Weights of a small mixture-of-experts language model, trained from scratch on English Wikipedia.
Experts: 6 picks a token, a sigmoid router, a shared expert of 192 neurons.
Training: a variant of Muon for the experts, 4802 steps.
Below are experts of layer 7 (counted from 0) of a mixture-of-experts language model. Rows are named router (the router's row for the expert), up (a neuron's input weights, with its number), down (a neuron's output weights, with its number) and show model dimensions 0-255. Each number is 500 + 25 x the weight over its row's rms, rounded and kept within 0 to 999. Numbers have three digits each.
Before each expert's rows: a language model's description of what the expert responds to; "gets" lists some tokens that make up at least twice as much of what it gets as of all text. This comes from a sample of Wikipedia text that the model never trained on. Tokens count by the router's weight.

# expert 14
Description: Article opening subject. Words in an article's first sentence right after the title: the head noun or is/was/a, e.g. railway station, footballer, species.
gets: "is ", "a ", ") ", "The ", "was ", "\n\n"
router:505554462546524511529495521544513518480514512492496473451526508480516471536476461505526506493526514483483551516478512500532497536475533466502491529478539506548508516490490510468491514490516507492488517495530537500495471527482493491505512558502494425536449527527518516518544514472505513516492473501496480474500476523505514503468511516503518517477512492485510475454513490463536435443522478484510493469547466479484470484484505559502479517489529565538545468476487525500484492556514489514492496513497475500541505473488477513499521454493483480524533507536525508483481504484545486501513530482466461484492494547549485487489525464475502483483532491489484495519512464500518532521498507505536513528499523456503524472486506477504536495488523495498476495479472528451490534525512446
up0:537539483537511520531515518526482549502507474533506487481499502459501549498495527491520506524426534468495507509516513485484480519493479535485513444461564492548524541471519484507486486492501516503499463482534493513502491503514482509499507519493516518462524527471499488499556475493508505430528419512522523455500555531525527525477520551504522533482467515490501526502487484468492474494536455504531487487514532517535473521531489552483439470538526449518532518491516449484500542465509486509472492524498507508512498469506510476506501495486495472503533482494471476486516516534515514516493504486492506502513545488533515522502502496479508518467487504468467498459482511479545490510475531498503510455478524474478486437487532482488506502511511488499511507530520505493505491557494482
down0:497535528517531491508445476495487516455503494503451555551473500566521494518479509497491508462506511496549536472498538496472466487500513483501511499470524505493487518508502481495497507490536529486485469502473513452528477453537507506472517498540535527454446530493493524493519509501521500487498454500496484498551505514457507503516506493464474459495474467501500472501543480458467467493487540519545463515512511493490478466478475538514493456509476500563544511494496515519467558496480524507488492464497526477507444493543501524500503528531482474500476475549513495508508518451555474497516479490502483476492484490486482519490515508454508485490499509493520507530489488428467518476499477532504509539527516524479525504467500460525516534487535521486483473455473478505492494521514503
up1:506441519499540499466484529501512517514519460489556427487493506511482495539472471491490532504492440512524482484485498504465484485456457513490481501460522473531501473494481509516481480502539494478507452521502500514478495535545515524471551428511532483518503481511544458530507508526510492491526486519518494544505496524500511538541486512479459517469488487514529500547495509522492504498534543479496495485535512556489529499473497515485493509492482558546496504510484527508491530498507498503482460497489532478455462479483562525498468499485459492512445497549510482502517528500508501491479488506457540483524504527500501498487506473462490515460527477477527503524521516487476529508510476499521542514506530534456518497533532539482536480534504501477505494534522492464475475476468486
down1:481500525476504486494496466504511520496504535511487501528497473518493497501487544481535506494515457530456524538524494532480498492501536560532490510568492469494542486494483522540592506502482491492532540512468509530491538457534529502510535495505510523500475531482518479495497513481477505523498503470485529492466508496483458511530494541531516502466524506483495519456509488521513537527523530510539528537544506530523504456508550490513496510526491495497508526490509454492490491450506472493497550542428503472517476481474488529464499505557517516497447470450509496527497495538489503511514495515520547512505510488508461511539525493495500441514464524507487516480493508507497505529528521538502475506528518512489518480458499502523502480502482491525495496444503515524539443488503524
up2:446538502503507517500467516506525497463507509506516492508524470456502500507497458493513466541539543523513518478494516531486498540481490512505532484503515525507537518466499492465492512518465521449535467525469509472492447483497538495526508565516479506518543500521526526490508515465481530478501511488491496515499497478476463488515510500492510550465539494457540563464451496490474405513524507507481467502489473480469506526497501513492553489509517516473513502470548466465527467510500497481484553480482551495513517482468481537511514490496543502532535488484514524537498520497498528509497476493508455478497503507511492459498498488465471469483430497541526490530485531477481502489487489521509518473489525511477548497491548524503486487536510476522489514522514491538505535504473496
down2:531475482468505532512555507509503479527490454464496505470488453509527493502471451491475501478508533512528502498553500528487448516511520460458517510489498476519471508494458505476500495553505531489503554465479472495488528489511526468446545468513505498462491505464483503491540479488507495479514508490480509466465512475533501515553504512507516498514524498491459487532512486491502532495517487500467485487509455486526459516509493550496523495502516528498437473471513489467497479493501516534520504502562484523472489474493549520561491496498520517490489499520490482502495466532488503496487540461498480577535467504543509510485535420512515476507523509487466503457501495476511494533547491525500530540484443528497455481502508481503493467474516479494489488496482495479492529474510486
up3:500500483531530525500471514443524479509493504473531496482533474523513509498490483515502536525494489481506509503544546487504540534503518524462493498515530548553488449539502500515510530478478513492482500506555489507568486524496508482519488497548463464516427487547505493503504522531509455532518470494531538504501475515462503484491490486485471528499539510514512484484480520503528446470493558482485482448538510468495497503532534529525501490525509555510478545447513480494527483573484527496463533496497481477525515473479520526505495439510489519525509486513495486477519519507509477511540534509494516469514502502521507433492512503505483481514511509540525501508508477542523500482496459522505526506509548512475489437488500468518491511479487496480534505494501527483468515501490478
down3:536497468508480504510484547484453526465481525519466495443503508528503578506495516555494495479534473494499491498528511530515490488496452489489519493532474516487503517479534519487468489511545498466497538544486483429470500487524485477513483546482512437537581507543513531523465528505471525501506500525506487497518481445504512523497486486483457482559477503500472500472506502489484492485526493535517510486488489509469483509488473508483493524506530495522494473484474523521506482470477455489513536494511477514489531511485552521498557504498493500487485540500491497522494499500499478506484496528514491506499444509498531507467490513565519484474492513460523543507522485489521470499509510512516539540505515468514516526483462512481569505487446493473510466521471504524451486497508525
up4:513490489532526501463500500502479498508488485530491562516546522498478455519465504538471477475525468482501507507482510517535507515496492482540522536522495493532503474556522500493473509519450527494495496491506515494502521474514491493524521522548468502523513531472466504512532504509499479490492521489509497493514486486496529466526510564471512506523469471509455481502532489492489488470511505492486520503497500513492499517495510483508526486534539458557551500473536516537480479469530516502528505460511506478507495515503502465503553502500476487569532530571501469506545480476512485512480521466507486517440493502491498451529521469508476493499489507469554551460526461532494491529484468509484487571443485520524461455489499517479491500501467465493503527471531469465552492504504500
down4:511497495505533545500483506491502436486519493498499536480438563516515516511516520470507500491465520487500483501534506538513485508521509499501475456497549481513445483526471510444488482504523519483489505535497481489502510474526452507483499523499510528468494471524472489474505469521497487523538478547569508483529515423528508462511461472518472526510496540496488479525497475491466524479479522523491495496552489502509534517529477529530541482500501488513502522494494521538491494492500484479477489500472487498504462512462491526517484460534451492488502511471527459494501487520523536448499484485485500525490527478457572497513477535519473467454489495474515484475510503518512553507474553502489508502497485488494470479461557458517538534498520479522456491500489512508518534474512496
up5:497510477578506495482496572492532523511471510484495493506470483524497473541458502450507517480475503484545503530529479528470479495491526483491511509472504494503480506454546507521511483477561488458471506540494515532531497487471487527466542491497463530498542438516477545446516499478500545489496481506472493529533519503494506497491505499488508524486526527495526536493441470485489474486507469520446473524513497488507504450504491544511486483466525528505523480472460493522496503514491484546502508507510474502544528497503505511454498470473483487475536490483514539521478484519511525496484499471482548496515514479566464513507543534446510488492470484504529475512501459537487514461486471509474507478488498475497485523509533481566481506495524514493484471490455505517486513499491488
down5:513478513477512472504503503463504528494541499502458536451541485508502464529528492549544486497486496499511522490500518552518522474496454511492479503488482513508518519520466522508484518484522528498506505493535508470511484476476500465499501520457471469496481510468493490525545480486499484491489547504499519471507514498533517508507515504493462521454487474510507464541496558495483529519476504479521496466494525517467537507524533496515510509513539507495468535518526513489493537505505486508488537467471503525463482491529486461495482527474501496505462475496487473493499512464479508464492471491524529530467506501481516494457525490484541493492512550508432535479465486487480505511513467470519545488511443544489479511464567481454500507521530493515563470533567534444462497548518491
up6:519507484504529486485510537503529465499516444501500489510510513463507486561490474459519504531550509536511531529441488549483492506471484467494492509446492506498488553527497512479507513509487524461561481476470463489485507504452528516526477542495489507525526471492503540466517485483515510494479489505436463478508483511494517523455506500476535487454487487468420518503471502512502533503533485486484470485521481511514499472465491514488552504492475523446554500519504478454537464488452488510506514436497519480497527466499520511520474515512514479502517471475506510497516533497490527499505504499519451509489481513535449495483487506533507511457524494508473506492488485499510472519496556491504492505547517492492487534469512473519460457482505491511442491483501502501526469524495530
down6:500555531518528462510495499551502532464490541503483414468515472491519523493528490507518489482486512497536530501496509509537507501490487493503462432469497508523498492498511551468480492479488492513474490463502497470453515486489473517522528531505471450475492471478493494481520475450552553491542462494510523530476514514512522498571551501480500487500521540470491513502507492487478470475488479520505531458511494474484505523509517466549520516511475539502484473448533532492544490494500503500491500468491512511527505507503505446516501508499466499496482510512497475508500472489481477487508494480471503500503478498501513535526490487538484468505453494524494498487489466496503520494518470507521514532544473457485525413519525493465518499452517534561488527492476511528491518514462476
up7:484441494476545516501516488545496491493479480454513488464491532533518524470556475519541511539499473470528489452531546507480496551490505511548524484495496514471541486515482467509490486537478528506504537496540527522523491512501536521524548498471461490494462520516503532539518504476538532515477459524505466439534476495505514503488503484509487473532474506473457472458458511541476507478497490483574489464488531519493504513480509511517508532481501498502490532529509495515515528498485519472543544483501494505490468471489486517435510516482495533477484496544515469503520483483510466535480479515492502493489500517510484508497469513553452510501520551509529485466477517500492522468488490499530481488518511503486512451437479476490525487497514516475518464516527505493473461476488507
down7:548504474528511506513476521526485510464518503512479513476467544480461463517519529514512512498485469477523475502496522507504495492503445529473485478509538510515502533495531526493548479504512493511527450529468482470506516501507524526483474468506484539460542522477501501539562468503485493493498486503512466508548514507477498515488494508517510476466502524522515516473515494489510512495519543504472523523493527540514491515498494511456500496470490493560479483518475492500495508468494500512527547476497485506553436511524559493506498458513513484534477510451485487510512540503499503527470490483549504508500508501471528550538503471493454474534485527520460496453510491508509481493469503508449523469472479462533510482479553493525566529518511482470527458489473571492496538502468531
up8:495502458516514474484508463539500480496504467525536536521515500526467496506535493502450557530522486484509456476545494475489444492455504529505451513490477496509485523455518464466515533507488495497518481498496491503484497432508536500532508488464497445552482514536492501520530520501491512518478517495485500464482494507518464511465505461477513502509502467500485527509493532516484438520530502487487512474512551508490482526472475487485478545480487512518548493503502484503510523510496496477507484526489492486501500453560503507506478520463551492521504484497479495507486545534478451500497525559546493493490467492475471476478490474465446525562472500501507537546490511475484515494509501498520477492496498565510542486477488481525524507524514490441469481531466513485535499498534512
down8:525503488526550547489478474479503506483502486501484495535516522490503517554506478474529539519537507516460495519540487517479510493487549444495527508525507544487458449465467488461480518512499527459527482523508483505547482507531527530480522533508474508481491501479515518494457531525451498486505472513514522518515506486517508527503539522515495482482550495525540507500468452516499531514452510525477482517477467470455536462497511546517533462507466525485485507515479526494459440508492496500506479496487519482529544491477507522504488483503448450507496500544517465507492524490508518482475494503538490535508513514496503532493506470461534492485597522520527481457488491531499465506511465535487513491481500509512481487498510470534492488505536467455499469533482481490499527487481509
up9:526535498538492520495498543491523472519524515479481529484526538452508508510468481516498520533499520465503490554483541501528517499500516488510452478423496471507485495493511487511525486452515488515548492492507501514504508494469472506469463507518471467511486567508506489470478503470485520502508482509511497506511518506480554457476508533468471519454509491501505496504468501449494465431506516524530461496544484474497473499477453534517497476456501524476458487483494520507511537502515458478501502473483493517498551518456510480483473476520484487493500517504476507507495485458486513473478487509521509500502474514547485485465482540477491497497486509537487470559480504508505507501459506489532511528553512495518532474536442489519512509565478536558508483539501505492478536515546519
down9:510493492544496484523500509487493531503505511454545520510497451495477463492476491527510493510525487542510539495490506488476512519506468503550510513522483483509521470523507504525541494519516492500476520532494523477485516488535508523482485509486511507496522499533472528513508519514491449482502566524492530447506515464487500521488510489478509523520508458477450480510484510486457486491451468476498545504502469486518556507511474534500518519502531491564493496507508536513473528518537559456483481487475529504472470503520466480520527539516475539518476469523500466509517458495531456559498534474499455519469541473546496511531486514490474530483510522461481477480499480477490498484487513485504512499521492459503441552464571486499495503514478487505504525500526516561549479479519484
up10:491472491495493523432509566486497513496491514480523503492484513511527534485507498463454534493544490503532479533541486467502514490558460491474483479508501562493478506481500519514528500498515520495464518558544461491526488516480485488497508468486488505519503504529490449460465525466514560524497462454491518533457484482531505482531504541473523496537474461559513506485510471529488466491500510510487477459483461506482498485514510531490526503505524507477508501496492462449481514464490477513464516515495529489463502537458508485501512509529460468525497549496514529504496477519480462513477480498505542510497471496542467467461524493485460505482456482533502518519486500537488533502476521496505500527524470523530476495527530483550491533506523482481446488483497477479497470480459496
down10:502481454466502530520512457487473461501503531505511557502502486474473481508495515497487451444453494528541496512501502517518465504509510513501516486433554522495531496530504494486470511493490493498533495480535498499532535513502490469507506476485477521471514467489549494478457506498480453513470502514517512487464548499528521499527430461457519531508477533518533496536467507526508478537499488503481523496506480442517497494490525523464500511506489472491510520499495487503463501500507500470452476500525505457512503530517506475524500483535508494497522496506491542535494503472538519511514490496501512467514476517594460472509584473494541454483470497500498503517520473472541517495518498513511483468469477478502516525528530445460506492458496551517498523483497521499501496477520509
up11:463497495499516476528486536499501520494491494471517503531461537527528571486500500483482506481495483500524511532480532507509493521495526474482512562525550523491501510478541496517542546469486517476464490507549482503481506500479499507497533513513500462498471525504543527503473511555520537509481468444549479495484513544441491460482530490524491522514492511464521511451484501496543503512537527512509514454531517479513486502474529528467468491463498518469485501490527531441477523507473537497513562508547487562505474504498547555519510506470534498472515510485506484531509492490504520514475473513515487537512503551498505462523504504515499520512510485522482465514499490515499482494519506506525521514563527480507506477500459499539506498510534498489483438495458511509480536493467524
down11:511475504509506528502538536464442505552481532531475441534519477499527512490535491477497482526496495490511505493516473511477489504463485468512518481485521509514464491453490503579481487512521502519469477505544496514510513483473497489478495554468518539520509483502495526536494468481534486509510516503550458477527511462510519458526502491512502435452467446506532486477497472504424547464488492464461540486474500498502481507472490514487539508491479513537468525502522520507519512508500503511485490474515525503541485473533510505524492444513485515502486517485514475467496485522454472528459531463484494467473521530536491475479525498551484466493519510506475533487456473482547518483522469469511490523499472497517489507520511523484505512487456486496476457475491502537510495475510480
up12:498470494515510522513471476502505520510506475481505522504464556505526470520474508510501480476499482477450472445488487484507525465496494478497509483476510501480479436509502501451504504466529519449481531493502554488545494521490502477537492510523503488524489496491472506526525553496473545472495497510496476511490447493507520530472493471499530499521490531529524560526507495486489497488449482484494504509512483493494545532500536536495504551488502461558496523501501484481495471514461505497478477518493454532506514518449490480517511431510540503538515528513500480509507516488514524498492456510544486489477521514493513520483493510496540498499457552475488521470471482544543539482488438515484512472470487481451455474501499492476507507473469523476542501522522451493544514487508441
down12:509537520513512481510511505517517456505502506477506540492483507478525525476496488449455486486502495475526535485515482500521538479519496496463480459519514492505544535495504512540497510491516485527514492477524467549505507521486489501517521501475491523456473470501493524523503490513522553503527487522482518490507497517478470465466470431474470477526543536472506520496541522522510490506538530514509520459520456512530448466524485544513449464454504532495506535515516491538499543507466482552519530484551465517501529509496501519524533501457487505487546539479499554504469499517499533529524500538526446474477478523476564485490480487525475536493507529519551519511502487542497475520481513487520521477526486469509521471496466473554489501525510516516521500501489526504489492494462517
up13:463498480486484557532516535494531483511522471501483483499519500488496475516474466475509462462509505490500485501500537502477476452517445481494479467481533546496499531519520471513477450508494488491495537517544482493516527501512489493498515538480534487516467529501498575479496500483497495523472451540510461467512487537499487476507512477494502510504466485491500477514499491482541465467513542484500515492519477528446473523476517487512485520471536438521498463507485501497494485551473488505479547505519445507511522544492521479493464481535473499497467496467531498555500510506507486497498496506512540503514448526508545501505552528485527464520521468509518510521481500542471514487460496519435474485485519508495484542499563470543491521491457472508492537506462503483489538499510478
down13:501505515506502487467501506485526493494486442485520495484509493454470491494556539534490507481466488530515495502412529506481496496527505483492537544486523480489512517489510521499524492501479528520496519486491465506478489454479516498475530495479461526497467497499534461493526480473520474471515519492488527499481462485547477490463458517484485478496494511489480514481505469489486497519435494480531492500478516532541473497523511491466469493515496497487514520536477540533478552500477475476523486491483472502531463461529525514510546497507564511450499536492506474487505508486482479520525479487494509491526443474509452542501478521519547488487546468538504430495494552520515518528513480484503481498529521496486478485481469536515551481525498503502518499464461510512580486465489504
up14:529515515521538487488448510412502506473520490472550494467464489522496479485504475482484468499475490535468478491500475527487506503497515510485465499502511494549498479461496500527506467490524492500485506516515509462544466510532502506483483518497493496507469497490553514498520490484477497520475490524498513523488490480510512518478486481520544466509514487493495501472493544513490467496472501500509509502594427518506440539528488462473521483490498543528474507512421514462492523482527514479490480506555471483546506501524478492436493451491514522507487457499493495495480535509480477493470499560515546510508486491497563477525471459533494502505536503487474501491514520497487477528464472482510499447517509514493506487437505495524484504533514523499520499503470534476487530486499507
down14:567485518472487484511533487532502487497455533496512492491541461455495504509490490495502506448522495500502507516467514498517503542547487489507520512516519492481546475477534515487457530480448484518504498497469485482525523501478475520515497533484507495517510508533527539490472481490484524516490573519456501490494497487488504493518513511545539515532500466467505467450580510454506531481511507488538504502533541480480533480484483506463506538502552522502479490533481516485540495492495497485530490496522494497507528470526471483468507543460492493493534487511497499509487496467528532521482523490529422476453486529446488514511495431514497565510496549497524497493537516438520505520493500467497521498513487503502492491497533535532500492507481476515489493479491486524519482500448517
up15:506538539496475497530484550503494480456531490511488523530537491499486461509528525498481494512459472515469471491495513475500489555522508408478482486512450478515544524554497500536497477478498463475500490476480531437471503474501455522513497542519466468519491489477534479521488518457532462470486509508480512488519510476505524549508493502473519530516471474537542469502486543512512509524501429489486504497509511518502515483529549504512484489487518515549469482523509516496498502467508502530525509501465443551495520522483478508501474498533503504480481506488523510465482511487442461563476483478505495503494507504572478501477510518496504523477516493464491488526532521522516507476516548499464495488515480499511491502497499501487501539508488542491505506534543463463538498501498507
down15:460486581536464476513511478482494469563500471521535475500493496500500468535490496485474519538490510464490493507534507511511499495550529457486498488516514496491499518503496474531506489518454465527503500452535527517520492540479502491518480547484460554450477451480506536500486473546519546479492452524478487476509516504480509519467481485489492518516483511503505485527475510574551528510511492474516481483517468464439521505481517507503502481484485517475493459535499509487559501521521559468500511509512486489495519492528515488514477522478556501551491526503493487502501509502470533481528473532471521496475505468501499531504488497500548482530495483493478508526516508552460537536480468502482496533506509513515524467464492522527497463496483470488517499502550479496501548495491494
up16:513492535541501504560508446504527502485474500508480559482544488508545481529495533483468484499502483514481519502537492482508495486491534503460480568522507509476490496503481494503540499494497459471537534484491515498497481499511549499521493526507484540495468526472503533525473524467475486535485515449535507538521515501488464510465467492484472495518477488524478523514477490492464477504513455477450494510524526513486490485510513474511536523492503519469484548500559537519479501498480518504559489500488492468526535480506527525467533464498528498469495481495474496546551524469450453493494513493514536537514503524492524505505536481489553451501514504521527469473501524504501519484489487527501511550496499481519518524492508444496523487562478462517497531547536475532494493503484528
down16:507496464486436496485515488499501486465530443488510510516514515507557501477509480504490498501509533497497513532473503471489484495473477498521497478514443493522467526562518470566491512474552499536474513473493454448487502498531503548474493487518492479475542533509516478479471488506493526505524516507522545543480534482486466493480488525474529520536542512541472508529535500554478506498542459451501512488500506460500482489483474470477498484507519479531551479497493490518516470527519519446515452479476466508508490506459499474493546488486487516512522499470515462510524449501480462512517473511514535542498540465533510504502490531462481550527471479494480514513503487491512478506523488495491521510470505507496526445508532539526510522503471483491496504502524472452527486526509526
up17:440487513508510508483464570518508517498486520531510450479476485553515518510452518482492532486502495500473472498544508492500504499491512487473510539510558484497489485491493499486505478524527461467510526544484499507508491493526481518526493522499523533497540547484522521521478531515493494549470515501485479445512484485475499534511493483499524541416534505487506512468499493514519467501493503498498475486533475478520531510523490495464556457478509535513527459528463520505522529469491447514490513508475512470491538507517506474507511476507522487514516465484509551559514539518473501475543506503481493543541491517498517506509534457478517476493547511452463459476513531486497508504473534508507505547528501518488495481478473460519504511454465537498464530478529509481514501458494509
down17:514536446522488500498511513514518472476485563524504516467499459496487495507532482480535537484472519451530499490501494510488505507524480550503533527540506450483488502486472530502507491488503459439524497501511532459484500509513477508492542463536496488524519454524453490517525451513533494515493519533504477530495502548489509482483503471509495521502508473486526509496499488501484460483484479506514489513588513493534465502501494514489482487498506502536533543485451494519541475523504479501468479508435535506510516500517461500500470511504517495488558477500529537521468492484501495479487494456513517477463505492462490492491536524493516536511515525481542497490524495484482531472476506551471556478483475536506508496490530554484477560460493482518504490505551510477518504490536446
up18:505496496534533532481472548552463504516487479509531518524549515481501455442432489510507533490435504474503471517515499499445481468546534483492517543477483506490508510492502499510459494460473508481551494502503461509511525495484500500491468468549506519534519479511511494515492497525505528488470531493443517489480496473508518499499512477471509538541497490479495512495556493515507492507494526509555512513494499459471457491488490499524472523508470498482529483536482517474491484473498480522508502499493521493483512546457509489487548495512512494511521511501454514496508538481505485471483489467440516509538481485468476529498504499493474489474557510474477515466517500499536517488502593470529529486507530470521526493502478516427496513499470492496481525498527482463526515507455491
down18:537527509529488508505489483503504514556483532470519556548467442485475508483484490480493476492526514522548516511490512531473467458469522471476479510468518487510521497460547518530487531494479521496503543516459500486494508459532502475497509503508488480453510529505496496523460468488449493553547510489491503482504518495527511504484502507500478496536472550507541504470502533505494495491524486490470538534499513505528499476504537491477485468472506526503562525492516535498493459470512480498477520525542505521514485532533495487554496481516505472495540468503476523461474503492530470472486523459476533523473552525540517506524461454491510501537465469501526505521521492501509459458537513474515447470498536553500517472487468486514497463494508522482488515449481470509508499505515496
up19:504489497507493510479485483542482534493520458498526527511531547543497472475513521470480537449480490546495501499508494481484472479506507529518494523500551497497527501507552511554521501486501490482478481479550539526508502530448489454511487500448501472515496514533500482563518567481520504475492550457451501490457504493496487512540535529476508529494529524498513509528493522491538466507478519493517531518480484484463465520525509530499506498473593502504529524536489510509512513498534483550532537492501485503494496490511461517515518473538524487490526496565498490512501471517553477490534513505508520502463490485491490454480485483498505479517508466480514534502526509498500516532510480469502531485496460509530509436541496524492481529500491500493517476515523525481515508448466503
down19:510496517447515529514473527553518493511507502536470475478461517526513502531481443506483475476460536500479504548554506574530484510520519479494467514476480516485498557484499512502472489521541541499480507456510494477506513433486496499500518499503476472479551478514516501494472475529526516564491473474479546481498536512517525453473474492484520456523521486462503479522503445501491532529515523505453519492475493467529511503527506434508505484501484480522499548471515466487477506512506482460507499496537496479522480514541530500481491491477511510469525529511520520486472512521492480532494523559452513473545489510482492499546496490522498515455493492506513486527515481488526482490518518521523491481473459457535484503498494462529517482528535529477474496508466486524492485481496503
up20:509470486490515504546488515510558487459521509467525544506456532463507531510512525483479552519517516467464443478461514485492495510487505499483529513456470521515496500485496473491495504492498485498464496480461497489509517505486503557472495555460567491484420516518484453515490538504536483492507513484546484449515537475518487551469502492518509528506547535495520550516495476522457479503503497497524538498516442486538494529514510515486506484565490476532538501506515480511491498491501480497499486528519483497536488486529487482512474506472500537461468488514467485468530497485503552472479507473508487450530489533502458522464503520507509514491491515504490500511515511471502506491513501517499491448483521495476484485524523462522497549488495516540536537520479511457494511546499505
down20:534524469486468488479465531463494500497476518480533467483521491501517516503491514503533508462464529490495503488490531533534522463477562491459475509483479507466498510489468469495475449451482499507489497536480529530530480489518478474510461479503515515520477523530548495506507513495526490475467483490489495516480523505466518514517496485527484487489546520450524552494496475484503541468500501482473454534533483539487489475499526513454483482491498521497491429534498470493473480531474524506500526474469491479472512488524524474485516539521517474478489495512513504516519502532516519531492532514497514538495529520475476521475516494521524508519546452534509546550512510487518490534547542523478521523496503531548470535492546472505499485530517521539461462501445510450521543478499525
up21:502503473475489517474495461503510505512530519525468502475478508491477491484476483490491524499509465534514512475546510499483510509501485532515513468465525504510459492500517534457506470512485502515503457484531503476477473512490506494486487513495493490534467512495412547468504482483503482553501494534488497472555519502449525498482499479494548483510506500476495517496518507536487520517459502490538512509479443527474536528533525528536527496508563505535553508495482463493554484503513500457507472459474548483517510520475525442535466453519498462534562522500481535511484508521508507513535521502514513519478472520449468532508511520487469509504498505482533508490510453517511501458469526485484504517513532512492476555467512501521518495459509477432479512509469522472508505481484477
down21:517492488517527511519529505480521505498485482498493496529471525537507481529445453509443508494560516488445481492493503534481481511481541480519516520503487479474489523513508529470475461481495498458452503524551521490507527520491484510489461516530482511536492512479460442524540498541484462490524480467514504530521518554492515479512495509514485454443529476496477492540473523509496492545482492551544539481450508495530516452480492454515491523488476547482531530512503486493491508484499480514515498478508504503507500463490533522507479509512548479523460546463499501533475524536504481515507457507483529504545494415491525524514520509459487491485490514509497461495502508554516491527457489463513474508497503459464537475505486464514514513496494474512515511491525503493496501484506473
up22:470500545470484527461492493486446478530461550484524527535467530500455507533522536519502471511467473468466507532479518488516489529500461526492473531539549482496498487522526510519487499504486533544495492514491515477527509510496502520519494528446508474478522563502474494514490533528520480524499543421500519496488553505492490487521501496519533507507510431499515516519517494514491536454465477522489479553479491444503498480462445513516504508460515505507531482529506463484454482503503495548493512540500513562485444498520490448483476484499508529491456479479501483475513471511503500476494494467494512511499508467497463491534542493496538516478547488492526538504466512557504493529517492462476490501505505518490501485496508492520499472512498492516508538468506477514517502518509473
down22:501495488478520468510495470531491483483519485484522478477488512494493502510489474470506525457473502508551483514492513516522502510491485519484503527445522494567486534498488516558530488471525478469465501484464446510490544518468467492488531496458504487506479501492476482489472464470474453503475454492527488461500441516475481482490476530521476461477498513475501493526452506486473500472497510475469504509459487534509506472471540513509492501510521494477454454506516539530486540475504496486522514506480486526476482554470519506481503509497454508479515415510500488501526536490512458569496501495491480486490469489484487517440497487549510522441531514502470543469520454542467477476464474510492541514499494515512496494500519498518519534505520495514476490501503508491474561501522489
up23:459523481485534517520506542477505525527527492474535521512527533524470500514504526510471494511503542497500480463504522510504534543503490553496505479512506563511503466542545493504542455501511523484527568480523513524486475490509505482496473485526493524494479466504494475479524473497484506537478510524513525505515463491495534492473451461515541501484485473504531503516481509540525458508478492475506443491570478440465522478525478521497503502519523518444499502494484539499451492516525502504492503490450461475493496505505454506506440451502477499495497494507507498495496523483539525493461511512517496549474487484456488558536479522508507522512513501449478471512478534479471496498500491553482562474489457504509520446482490498519501477517454493492514490511515500515491510473504502
down23:454511518497502456487463538517541560528472499465482466499555486506540493476516519433527472488449500508526524558491502487511524516488446487523494518499549492463475464502499520505526492481493509529498477502431491460496523507478519530503536529459477482501486510494497513528503517503530460506472535549460457497559520506477488538467493529492500489511483495506481512497530497498507449459484543505506514510490499469535567487504472491520546522498508471473513514497481507491489519524485462538500482479531522513509525491499522512505514493501510476516507438491529508500479463472524496498502514469488450480544531505462506493499487490507508506517491460494478489473510502503566527480498559527478495520503450502469469515462521504491509484508518513479498530499511505501489474535538479
up24:513478531500479503490531501544496512512479510493525533500471476520518504527522522484462494512501499494565505509470512507505484530512512519494479517468484507478520438501470517486482453523498515476528480527482538457495514460544543534509519521490522515552494497491543521504519491491498501514502508477479524480436475567501455499509517460528552532474487479519495498509533561468493552509483485479537501481540520424531530542517518488490504471468491469509463507521475508543523490474503479485532503480520485473524527475489498521489487534492531543474485511520455486501502502531527495526490513518485494478479501452502499522463488452491468520495492498496509489445511494496499526525514485495502521485481492493499549482472471511497523548542519441529545536508512479470487489513540506
down24:534476511456473495462525453496469477486477511515510490481516540534495538494486563508491470546518470499481478561490495497538506512494481509521490505503443506480518464481510497536500499538498521539497521464478503503544509546507540453449503489534478510534502479463523462540500526473483509479490499508469485507486487493471537490542512450498498494464487526516482484497501538521488529478469520505539532490486545488476501478499511446447512502488484494489473494537547460490453522468513486491528474542494505467519428525525496511510479482497492486494505513514495540531495492479471492509468526486502536522470480512512457465528513462502519487546504461474507451483508491481503512460522487512515516458502491531549516499486513505526483524432487492493482523528512499526498508498483479
up25:511491444530513521464465503490561526503519486479528484525477498556514499523514498465552480498492484464462509496517483515548529488481490506469480524497515539515452487465509520486489512480521533509498501505492495512518472453522485507467474465514504489545492508521461430518522492532479493466478494503505497518527503528482485493491492506487495470484520478482487521511483448500495452506490475501523503521545465523543492570488516558500491488485508503518477535507487507532468498515547489555440504505454497527520495502447440522509517506482517468472535494495508551508503492501507460514481492507512559491484524501439462463483492542491474486488493500455498560508505473509504550502468525496456508495502501499519480504486533507490498499484483477483501518528506493486465464474476480
down25:489487536506480497514519489527454462529528517492502502464504514472472452500503520530500524543505535499447507456487475505471520505529495482505489492494497473495483477501485457476503468521481477496504463502453531519495541523500510516512485513511492581482468491495515472476501484491503502539482506507512491523502491465481444505511487524542535476494485490515503488479533542510517519539503548505520468528489530521510491485480497465446518478502491471519512571492469472499504483494472495479515462531503511487470456507565507499479503531473500476523481445491473491474510480527528488478492493466500483472482514458558487545517526527508485510533483486504477475495477513459473441522522511506544484518470527502526509575512508508525467531514485523504497505467521468504559477521546520
up26:488488545477497486448517470452476466529477440496574502548491508526475459495512548498469496525514515482501466489530532482473475506475504496494492526475463521499528512531516517498484503530509490516515529496523517544489499467526509466435507502492482522486490496490502512502490526506482510471480472486507530500538502440490519440500473474495521507549511542526450489522520572503526562523496497509517501476509505475459508485527510517495513510430497456505522496478506480476497511498504519475463512507539489507459461496508508474483471505538474536496475504499472491522498480525513472480496488495492489534468489522482485551533474539512495565523475519504485522479533505496499487532501494499485514482496488499467510439523470508528491495481522484511469464505514473534491538492463540
down26:512494515483481481517471474485471508532492526566477467546516559495505516458490544468519495502515518540490493508494503467489485505469468500558475501534481473530484501537492539537535499504447480487511474496474506520473517503519486494437452541491506490508518539509544477498481522507504472495461512484513485506513560478487506500512485462477499500458501509497509504535459491517484476508485510480504519509548483514492512491490531505492523451504466508478488530451536518514519526467523467472510504469527480452455458522526483472502480497486507542483536490503479551506516491519445492498522471527460553498487508509506474475544454512477485502467496469528503524527509556468482485498525479516494538484454509500503525524495504517499455516477495521496519482512532492524455490497554506